{"n_layer": 8, "d_model": 128, "n_experts": 48, "experts_per_token": 4, "d_expert": 64, "d_shared_expert": 64, "activation": "squared_relu", "moe_layers": [1, 2, 3, 4, 5, 6, 7], "router_score": "softmax", "normalize_top_k": true, "routed_scale": 2.0, "balance_loss": 0.0022, "balance_bias": false, "router_z_loss": 0.001, "router_bias": true, "shared_expert_gate": true, "init_std_router": 0.0153, "lr_router": 0.000996, "vocab_size": 8192, "norm": "rmsnorm", "norm_eps": 1e-05, "tie_embeddings": false, "optimizer": "muon_variant", "lr": 0.003, "beta1": 0.95, "batch_tokens": [32768, 65536, 98304], "seq_len": 768, "train_tokens": 257500000, "steps": 4344, "dataset": "wikipedia_en"}
Below are experts of layer 2 (counted from 0) of a mixture-of-experts language model. Rows are named router (the router's row for the expert), up (a neuron's input weights, with its number), down (a neuron's output weights, with its number) and show model dimensions 0-127. Each number is 500 + 50 x the weight over its row's rms, rounded and kept within 0 to 999. Numbers have three digits each.
Before each expert's rows: "mostly gets" lists some tokens that are sent to it at least half of the time; "comes before" lists some tokens at least twice as common just after its tokens as in all text. This comes from a sample of Wikipedia text that the model never trained on. Tokens count by the router's weight.

# expert 5
mostly gets: "1", "2", "9", "0", "3"
comes before: "0", "9", "1", "2", "8", "7"
router:411439460581527528566548536474431541517607627546513555520562429377553488475507482487519549434543521524473459443474487591523476447416569489491438405527425536522461432519445463550547502529535491395523498523502535476482507499570494413554492558492556543557486491532444479507472472472494531541493502523561495386499413512497404514499520491488609470515566459594487553569528584403542461504493
up3:524417539441401523439426514466517467447541544501444454518430436466534488468498566504478566428638448502521455447447494471548558437523508456504507477438403515434475496390478472544549457509558442436538503560475447579427540531574583453493502570494485483594534493446474449538490537462478563489482448502538493573515523523467448497506569468441467553480388508645567531498543543450509412530440
down3:498516556578564521504535489499420495523485455473555510459505501533460495523501488501603448551497569422494496464569462572516482524551473578431507458562564603580511500548551522424494567597523503544408536417459561500539449450461412536583466511591486507427484513515503564536513433577477451498499479507464577411523491488548543486514494534612531459524583497393469499444447372584468545478581

# expert 9
mostly gets: ".", ").", " John", " .", "\".", ".\""
comes before: "\n", " The", " He", " In", " It", " This"
router:481435511527558456556587534434442494535564544557450531540516453450526505504450483501534546410481575583488498532412377570474464439478574527520400420547469536551391498500471447471530519538502494510480444494549586444517527455512572398527574527515535553554479452499528395548480534560470614569414449484501530483494445563490486545532501592502544472531533457591602487547515543474524479430516
up3:509527488437476637558577532537456463455466511452528492562542421488525552454410403417537503562610486466512409516472505582376587513487500365554470521469441542529458524526436443553509523529485486459434571422505506507553489516542506548417513498538483470503469511480514454552486648567527582490459579514505437519450528534536474517561504456455538442464476518526468387474494437527488515510529
down3:448532540412471538446547540433498556467432488406422492564547547538425445522432532513519568472483463433430528537459556469498490496490461507550499476521595433452461464548420474461558442505486486505473551503505520503513531386492541490553450516464616478498555455563567501531512495543508466418535507491393422472455508409511569464488474533578550556631489508492521546400356509581522431467488

# expert 12
mostly gets: " and", " of", " in", " for", " to", " with"
comes before: " the", " a", " his", " be", " an", " their"
router:488481530494591484549612571450453504554541604566445538527576470472501509406431493451553552486531492522431421490489452511496456470457510520518493429587512548528428450577416476494505588571522470446453458476575540487494508504615496469554520570536544487536463451551432436521522434500472530491497467500562514508544442535591492479556450530589585463468564447598524603553540604479522439448512
up0:605525509483525560483627445501540418486499506551469478513493479590450442507474501408550522495497400495477451467523498532486459448569591551490575505542433574591419486430510448495587519551500436509520491559507544466507525454568473484556526522566485561414468468357470460452520517476396459478565491489520551480498472428528541486477493505440561499529471565451562493400473596531515391421466
down0:478536502404496550485530437478468485494434516503477448496513482535516436540522557481588485566451490510559446615531517436485531516510462386500458498479487450482505495443561536657469441486442493417593518494465524451515511560473557529509466619463528540541532517485592410461530549417434531495581490491465641469422550519463532451478586541464486536495504523476398514531467526463479498555363

# expert 35
mostly gets: "9", "8", "7", "0", "6", "5"
comes before: " |", "0", "7", ".", "6", "8"
router:463402480509503485541505599495456484516524546529439547516596383454559461478434428514506509369533443530442486513448496561479457462434518510488452497562457555459443446516453475522499516511502452413471466530547551521534527527565531389505533581507475485580447443497475425528526464484451546553407456537585500484490436635507402462535532522505552384508554439571510517587543561440494496448468
up3:477526459559497480551589632438441449465364528500442435545501395454556508497481522546565478421590460454508532494507547505545483470451458501447546450537532453507568442486468516537458494411522423544514384612508539533490500566587508461489517490417486608538486388523503425532595428514482444512500479463516491434504464594455492537527472493607508492536490474524513484467525552522472547449560
down3:530536549403471478518430474526412450496453545467402468401494462491549478558490548469506431474444477539504488567514538556523598621522464473436530569490530469560500475483505450520562465491408540489594607475466431361468571524475470450492460537516389461503411550474521474496539545524465555495521404443499475541463471505487539466498599457426481479433480527467571437517510467462472458523379

# expert 29
mostly gets: "est", " one", " made", " part", " st", " —;"
comes before: " ", " a", " of", " well", " an", " part"
router:473496529547541491523544615394515511456569538548479531531527465453511548392413382444535506454549545572432453497531404524528513462489648482530459446594464566505468484501453490479554477548519475502480466521535485520513465513565441454492514542462500536564402469415534459543475458510437534502477479521516528415601464495585493550624495527512541429546546424595506538595493531481533518462440
up3:469497500521592526522649511438490534563474443505461492507505409464514423534421436500503475542553513499466545524497378543535507487542480550488416534470515460548425515560492516447498532444516586536548556525525472433496481526560512508516459449486500460607529543458419495468550571400491478537435470454478427450460446446592507503580552559444484457522620566611586553552481497477473471609490
down3:530510499500448496458539445499446562528484543444430568496452514576456534570505490531457510556590413498453536574559452480480566501497529561451549567528526488453520489461441440424528446460565451476564426495483405540401546590470465522629448511491478529440442564483511571536525510537499501420535559556503471519549536403558442519427475578441367466450510551472534519539496566448428585544507

# expert 21
mostly gets: " University", " School", " film", " League", " team", " City"
comes before: " of", ",", ".", " in", " and", ":"
router:496468396525530550572543576363437544566575517519386520549579356429557482408501497472519527472562514575482477528473492639490546456456613486447512456494510520532453388523472392494553514546501493457490431491512583539536540492545534490515517503521472483587489478486433448574496520546466564517440534548527521440542442508535461442565471499507534471515498511565523509554505567460525469432513
up0:413525424426554428557495638458546457544465429440504432512504461491489539503434470450559401530619507464447496584531472542541496405504467392531573516446552563570454504566427524462482522414481465515494471438451492470458552513470463446466445453485499459602518439542520499510503404448494480548429466447489472537541475461527501446550438504532539433551461471433480517482544623471547490470437
down0:469533500559407583422459416567470479574437538512551443512543531576525463556523468558509537532420556508521421550467389385566553492451477501471461526475521443554479462589471534456409517554515523472499499526478455463487517494448401496422512539512530553536456574527463401515509415575522523523470417523475426482449424488524586484437509494549410470617446546504510485567442504512512565560540

# expert 13
mostly gets: " al", " up", " r", " north", " south", " Sal"
comes before: " ", " and", " a", " which", " but", " who"
router:493452453572540498536482596442436548509593525571473532530633460472528461473477462443502456419537497502487433490446482541408476427488542501456388484609390677551463483531472492449509538591506475438489471444497501496495469455559505528523537491544502501525494430539477425509441458480456494514474443475553489500565492610562513547529490519621581443515513476568481510490539596485539502447485
up3:439489516569516459497472504473559433573446458575438523468450405501577465533564485577514578485470434512487484545573477517551587537623494447518472528474478507497517454463427538511568529606513538559573519513566492568631498485513443504495424477522527378464511446603485517566462440526368554487482413512533431449581494553460464510526514474541539509482508545505421583526517499453518453441484
down3:421496554529566544545412568426625455515512520413539536481452539561519559484527509500559431518452592497563471540508545475524600507562523404454516461462515534559519533527474485447526395460494507444467485490498489464509458446521508552509470529500498516522522498394438524529460388440612464533513480481531472523563571450564437465407553535522362551572549430388518540500512459539486479512435

# expert 31
mostly gets: " post", " century", "ction", "present", "esc", " label"
comes before: " |", ")", "–", "4", "6", "0"
router:507436459566509501558493551481483489527511500522426541525670417510541474452399442581502544407453483542446509497495516490459483468450532550503484520551454554541440480517427485551474530525496482482428498497537584459576551482550499429476554563505442422578476408490489408561507554480476526557415500518565509509520410581546488479538469516511548408443581461613555578564537550421452495474445
up3:560485475562540428568441584473556465451506458563492404488521478533548517377464474535419576457583481482505556611416455560481472483470548485446445507475470499495453445472422522557523513417505529498487444614510450529534477443484508556505484528503497497481498464556464462535467471511486489478448509497548557551526528541598486532580416466468526345434560468516429499542648493544473421505436
down3:474437608585421501432548519493469450442508430517532381548552536509423564502474503462468529484510609434460466507463585423552562422557506419516526439499480525568495496479524533557505504529584441468513487369418456485432496464437444513588552482538503545466458392603480482567494509569477512435501485470508533555523599481473536462561427478574546432492512472446502528504500544556496484571514

# expert 18
mostly gets: ".", " it", ").", " there", " .", ".\""
comes before: "\n", " The", " He", " In", " It", "5"
router:455457444554554478563637585460408466500523566522411533558531416488530525485481473502592527451555511522486521475436485536532449407467598555480422424548435538556443496535473432522542545533530507499453410549532549466517484515540500428520531536526493530546509409494539416602434460527437503613434469494513493483539442573484469556513501549508524464507544456559586461504607535510540410453527
up3:408434527653491554579616563563401458461550505523526542564442430527449567478517569472506481421517513415553540463497538496516482496405569483492448492422481583501480499546523446491607472471464470501536492464454530471527446482542458403452448469533492579436500505491513455500493540472540503625514492453416510496479469495464485562498523345520533460498477492546522526483606451496543565455523
down3:547525586384541383570450516523491480501498389547424520502563495528412416450519563475460543508526564573542502547449497526447461507622538487534498475558462542457568413465510402484508497532510516575492485590430599454471534544463531597523407446511489504451411491467490535455520479446475615485493452508454575495477538537483526522479434524474470572514441523536570479531409471487494475526583

# expert 43
mostly gets: " film", " family", " work", " area", " city", " him"
comes before: " of", ",", ".", " in", " and", " for"
router:461444433483501483560517553387487481532520559573428536560519395469503491403515367519476588455555464595492459550456489548452540477437638500427457519552532510520433394492437395542586537507537519459499461481537541497570479436495546470488529502487452470544416521495481463621484488536437559543423499479539538487488482546558489428588480487470579482466539521561506505520525543487473501414503
up0:551354463516493528556422524470544438484458598522509496541550442484415408503462441530482558450427540461450490412568530505544545530486500519456430501476520455513412567467436454508540490503518560467519434539489433435496565433516511588511503471490549554537459556569506492448541532520578537552595525551480424563442517486534504510472450534469503451473561514662542504460589468437520599482568
down0:471575596527476500493580451472492509432443493417482564370435432463691503556482536408454445450502512576510558532527519421475552441414450468511508579523462443495565508421521491520466452452559490533508579391521471530547576534597474501472558450473443489479501494397498502545519471518472471576453461410556555460460511543453480487481408544523511528530469541502510531507534461529460515487499

# expert 10
mostly gets: "\n", " (", "==", " \"", "===", " =="
comes before: "\n", "-", "|", "The", "==", "In"
router:478475487543540547565523645468487503519575568578500529569554437439511467448498468528476589441488505558456511521446497622451486442423528541502473462554439546558469480586437433457498569528531530470474517493502499473555485460526470375524511501452548481548488504499446429556464505469483566552490481536560597448492464557591392474514446534487536460405501422537541497593575596480543469409496
up0:410460493500537532611471619524453431480524532633529466508596416424591443509519427488437554439518476533455462448619496473442546435509426468529489530506471485521489508549519523522536464422564517508499485517450525477527627503459523528456535523452429483528512537493615595543506415404558447473561527469508498480443501476448482597503551476617470511487512446483470513530414505457513500462521
down0:481413512539538584447476501489425458587558478523537504567429597537551478462511527496471575479536464525478516530515473479604536548436455533479519470429502486484509471531544439565508531500560484458491459406419527473544544503457610608474447480471506621496476465514585472544470630644533545423509512476439490542540466503521511473550426481469411464570456554507458543467486503562500409593505

# expert 46
mostly gets: " |", "|---|---|---|---|---|---|", ";", "|---|---|---|---|", "|---|---|---|---|---|", " —;"
comes before: " ", "\n", " —", " +", " −", " \""
router:450431465536540486514535565423471475480625501554439580574639463482514491455458480500557482419482513581465487490413477572477514389487518588511467445624465546525446487556437441525539591522565477425504439531531510493490520453592450438475473529535473538594447461463471455532482450507464577496452531512576536460523449494492491491561474545531591375512554490579535513527504551478517535498447
up0:493446539532498466488382474525460538468614520600475498538502503466417571499599451546479524527409446559439485505493550481552527506528507468512472532537590584576533457441523473592538384441490537448441430517489511443539564515539555546490458517524451461538432491486510474492386595458457514525471466508473507579423547564583452471519503563424517442471517625480517459571557462525531427471554
down0:474507481558464456636451558528542598558389530512526525516517532563410469629498573412479513555523455459447482508466547504489476515499616454513452549451527476482525490441538476534539516600512493512519498508510594474515500501489492520568510555488592573567488527512524487545495481501391483489392409421464576541505517549545563469485440507418524497453410515405486451559486511540571536398516

# expert 40
mostly gets: " ", " Apps", "1", "2", "9", "3"
comes before: "1", "2", "0", "9", " |", "3"
router:454479491535512502492515550469428499492590603519504563523550418437548509492525414469511514460573527542492435454395456621434503433422569503497450456578414568562483393501459479515567526534515436386495471469498498467482508494551524406542495564486499529541503482507456468486474511503440600563423528504608515442525431547517417524514514516473604436518536440573488502589544583458540532508521
up0:438455476457493560458650426476439413551438454466506460497525464564538519508459410550484408429493491454541442511492535518475440442401501511516505542563483452524657469532487538514482564526461451578576445503523489521574516573507460457486467467463460447496498525542440493496484436481500359559557577451461465519546537473527533532473515437428418438429533432498459439520590586490512506476512
down0:431518558601537535529468573532459428618515476459460488529423455500480523481446527547472565512439483492478479543524496447503552502416527473395421416494488560535439426525554511545470522549525397541495551496560546548485490484485471513483527449464587435557578489522572480496502492495477531460532561502523423498413475430459538442425441582559511555556471390588516511551392449558532520551613

# expert 7
mostly gets: " =", "=", "|---|---|---|---|---|", " −", "|---|---|---|---|", " Apps"
comes before: "1", "2", " |", "0", "3", "4"
router:499465477519562542516512531473517491489553539600449495509540310444582519506529400488474518442565500523444458439464453572495475469469625499487489491571425587562473443491407464485500492543551493453442483459521508521502410410513522477514501500552525488558481483485440472512445480518386615487445523567568557473499445527495469538536473549549569510471645408595461550494523513523486487503505
up3:529426524475521485470430632456530537571535451652484463441480483559458503518533497547576475444519427495531505383440462525486469554442545555504434548529478540508548480534449403537526479467494525522531469557523499404587469438444506509430441486494500440527499512424555494538460492511492499423454507552566665546461540509504474508543504431496631480475545559459559580440524471556515533552536
down3:478430476433552455486438509482520512434513597450439434480512454525527605487453497442392484463523468528512501456492451526487506484516421523449621486435541563541479519518438459580538453528504448462487524346541463465496545530454453481501553608422531468434446569415467446515488424543528500512508608511380498501478473565542477418422511472432438522520521490457404436537506480444485447477444

# expert 30
mostly gets: "\n", "|", "=", "Personal", " Total", " Born"
comes before: "|", "-", "\n", "==", ":", "The"
router:465482489497546581551562582400469512487662547523489517589560426428541486468474488530517460410502494543395467380499510576422458447409502566471475424574414581529465456529449464471528572521564478452446500553517512453463456453521485448518483475445488530544498456471548405554529501490441523523489475535517504429497439535572455442521428530502547455458510458525552548565576566455520435465512
up0:576482445479524436460514462430483528475490539510429494539447485432443493461540500512511407576470406517476449453585482459402458562544423528514457587546542519585509507426557471491479601497581438448443479504587564512440481570540559512565506465530481529496401470490616499530462550535483409539525457529441532466529647474527585492517501511476586536477532499588554577524509533492562555531474
down0:408490477545436562488552544579542473509506461575487491437468522522491550437557492435485509565539474497470534464537560521537521497454655422504511434512470590474508501446384492579515481545483444549532545453416443544477515413471463459455508497563563451480471391508478448522449397496505534442532524532514475418483397490526456464463577474585472481523498435498506523609432501532522356550518

# expert 3
mostly gets: "|", " Mar", " William", " Car", " They", " Luc"
comes before: " ", " Total", " Party", " States", " Turnout", " Win"
router:362433449507592547498586540415357494522588558540433540581524487475570538494476460521570501416542484523421479523433461520426397447421526589507449485542440501553459432562444446482508582482513419414501522547533579550490461489557518508491531517544516497519477447530548476481460487460456536524398483513491483398515471537490445505512459580462522464519517446573491506545571564472548516497463
up3:571489546560525487523449517536447552496428537561454531559503449482466506423436428507470652429530477503551645495418477526562394474569520463500626511525512505558482534518424466500502461532436591504471435492451470549541527562533523489531547441496516482546548468496468571512471479450487556527497506485390468476450499457452498517623557518502371474421433484529491479539558486520530587431509
down3:482506477539387499493487535572499486516489512482467531435543422530507543533516494396490506491461448455429478511525466538534537526623570548488523420509514557476543573492596541455538466577472563637495492407470411488530505463437483502554446565492423584497489551563454475509517471486468334520500468524594545389488441575582435580512537467543511475464489464492455608502509493473496546487497

# expert 32
mostly gets: "ated", " made", " used", " known", " new", " released"
comes before: " to", " in", " by", " the", " on", " as"
router:478495494513564450540503497442525472545529592536527539568576486437536481484487421503577581478571461571470430486440439491443475462518595541548433515561502509507431349529363492479555566542549430453425456549558534519515538461500511449587509530475483515539477458452505494555485502484492586528429497560512536483511468530614487428544504465513621471470618499530559511545516525452500510381491
up3:547500500433572504575501438572430462502484496485443559462437525542418498472426439475552431437539534477454486558489476513509526489546520438526553490571610461504559422604522517544607556554500413511453498495441523398539535522480462469486494561579457478488424468492463458496525518498622532512516448565442508495472389387619511570568543496456461458448543529512576456539547541528540546508445
down3:559510425492546513511484516471597442480484470449601529608510545449435500531507578504553552525480559467534426492517455437571515568511554519511445514427556504437528500469470528536537548457451544578536509501384468522506397484477424532638526458489415528506531556474510536480547514555565503448451571489546401581523493539433501448457540482558547470605462531456490475426381492464523563450568

# expert 0
mostly gets: "D", "N", "E", "J", "H", "K"
comes before: " |", ".", ")", "0", ";", "%"
router:466486462573504505561542550488444502554540498543411552510578382430526472497475482493605482454526450537439488540431510573476451484489629516502500442520473614515485443570432476521483512542480467473440474515529521483541514527543504467516520520465483464604430465544475454509545426454392588587418497544566579455481425615527397467590496533464550419476560493546516500583519536443515511477514
up3:361513512521493524403507481530566552522519569486549524488589495526501536437431544547488559536464501495466429461417597466398571496479488413511502518461523562436444498439486505490637565441450439498614517525518462555477498480419418496539459489477477464479513524529465493533483511409533489454577545416550485416403440508463510553529525492533448529441463570556558516565570506387545491480478
down3:533436483527578516520489444535450426479406528499478508427437482547460417491492532481503461509413476528473484557535568428481497447408523475530533526576556508466531535540508459464602472462641462570469502443406470522505440515474545403476583511455505473450483517445564470547414494549459622435399432483499477473519541501579504426496568539532618572501498473554551536500467570575493433476495

# expert 1
mostly gets: ")", " also", "),", "%", " who", " years"
comes before: "\n", " of", ",", ".", " and", " in"
router:448463409499572500555520524441499557535540520545483574529494388505513480460415438568525483413501517606464462525510418565482448424406593513489455497570491534490442473504407479544536556561486478461533417483532536467563554483557495458503532473544483494509472489534509493535487477514487562567439497483576571502497485577495472404550471470499585469430494522525526624581635545459514533365489
up0:528477499489523505530630539514537482602520593616441439500485468530588480494462502458514528494558545542406495499465507447496454411498502499476473496526514490550424577380366369467496471548467497589482448573476434547416490488509575611472451468465406484491488477522462460474490510474435444494355521504521481465520484510461563461500517517540539516477468514482492568558572461492477590453525
down0:495578441530416567496505493492507543593465507515556558481507570527395578483440607447519490427396413532584459586489506501536555544506508437486494491393505502546489564501525511428468479565503412520487504553455625554498533458392531500518521485543450438570518477510553454484423523515536466538538546454565353558523449490504490457580440443521538481533461513546454528438453513564469516552476

# expert 11
mostly gets: " of", " by", " that", " from", " the", " with"
comes before: " the", " a", " he", " his", " first", " which"
router:440470494505532505544557547384458518573539616594494511536598439494497537467467487500560579468489543560479488481420500534479426501454522556520402422552438535500438483581418485570533516553562457405417459452559601489466474473603507462539555582528538506473433412469461456547465442443484527520476491491531515460489496539528507468527491485526550443464532471565605540515533632435455471506515
up3:536501553521547530530533496589591381585548496509457597495577393448440590455520527477557502451415511570516471483499533588533488493506489450492489456520458526501502485494555487535498540519530564579433496550556454433482460558474497488606528534476584505490487523503461567603527538548531430506560489356587563430499504488558634477481523544542519444487483510469471435483465490455390493561490
down3:477479434534498518462487437529493508485443533540456429520537631436492473483476553511448494508461580417532413520485519424522543544503495506466515499381510594475490463395410542503465464453605489479481501466485596529507519538485519506382497395497469533438550486468506571584533566422529496535490529506473516511422486582522464493433552463469515480471493554481514527643432449528600459462372

# expert 36
mostly gets: " |", " —;", ";", "%;", "|---|---|---|---|---|", " Gl"
comes before: " ", "\n", " +", " —", " −", " ."
router:468462506524549486494551604391472487506560508576422606615612442457562501462455479469571487407482515589444485503402483541512528414496543591531467440582489550496457450538420472560498566508558489440512442533525500523514477502577465437505493561522471474588484463472469451551483449491454579501455517521590517412499447533495513473578502587547572418501543491559506513547498556479565546469456
up0:494450494507469494483490481456576452469536502565457477520523423493514611449517445481497427414489530559433421562514446415578510498563555494522553448483549425377550586493448513474480481529526499534440455505475571513501511533490525407481430565550431452405553438467459422532487533520505521476439486532522419476575510516542499510514373510470473513606607414472591515533562437476577493581507
down0:522441485503430494533575527514406499440441505507386473506421540492481429468444511586435481514523502378468558524462528469532577540505502386548580439518499493478487510390478538469484494469532503542476454492524545503498495487549499375494495427500452454629580568529484580441457531380515502608574530484457519509489531514545493508477385553501420540539565570506522484422480506505550419474526

# expert 24
mostly gets: " York", "°", " km", " ft", " mi", " Don"
comes before: "1", "2", "3", ")", "4", "5"
router:509459454543570590524551584492492559525525528508429569521527413502560495406431430558565450481626498568428508492468449556468445432484558540527493509526419575512472488520360419525514579519514509436419462496480610512535472497599513450483510505541540523558512435522440440535465521483516491520430490564577442516500464618528476461540515479516539381445482481525434522508510537439442547530489
up3:445516511553584509552496497553599508564580563461472517459561507484571527527484517465653558506509514446526460591506433533475574434437475470436438490442479513494441535457438469555488518538557460501518513588525601605569430538475519522497540569520409597560539412516432530431472577545534517496542578537583500553528459479523409476474522569462478495405458536506447457490543503471540527445500
down3:473528575485437496423485484513485465543503435445514486397472547537571540471532536512556404513489549514537520576535549516567482429523445496545502560556533554515572584546543545500495449498530475552520445475476486559396461407478514428604490496407492445471569518491461477459497406414504493499536379430558471471575561483537467589470480526496551531335552507499479390446488506479505510522422

# expert 2
mostly gets: " in", " for", " to", " at", " on", " of"
comes before: " the", " a", " his", " their", " its", " this"
router:436478466540515466532566539385430510577561604531511534517526407424494512435442483450507554466487497538493432474452450489516501472421507534517442393591486540541416490606401458483521535584575514400495494526561522527490515442568496462578498556534513467497484455512474443582485465503465537504491489514524474474493459559534448507585473533529566429437644429571545590530582551484504472497511
up3:497473528467460473553555497497578412515511570590491527534479555539428480458507557488593502468523458491571379519536594468417519546462470568388541445452398531461479614514501507526463479504535506511646443538458595594559508508517535488489518501474464460558482553504450434557515454523491496448442432512510519491512525483587557500505471527472544470479570457528512521409542510395511395395511
down3:473547486601508550429462548472515508450507499435606520457570528457414508458559508444432599534569566468506538543537549405543529492480455484460522505503524524495522483596497546541509550544416550519570503462436407550476470474461522606575505494535448420535555461602566496528440562479492484515491571547553490490573538548452561606560507556569494612485563514444485592564518537547534528514460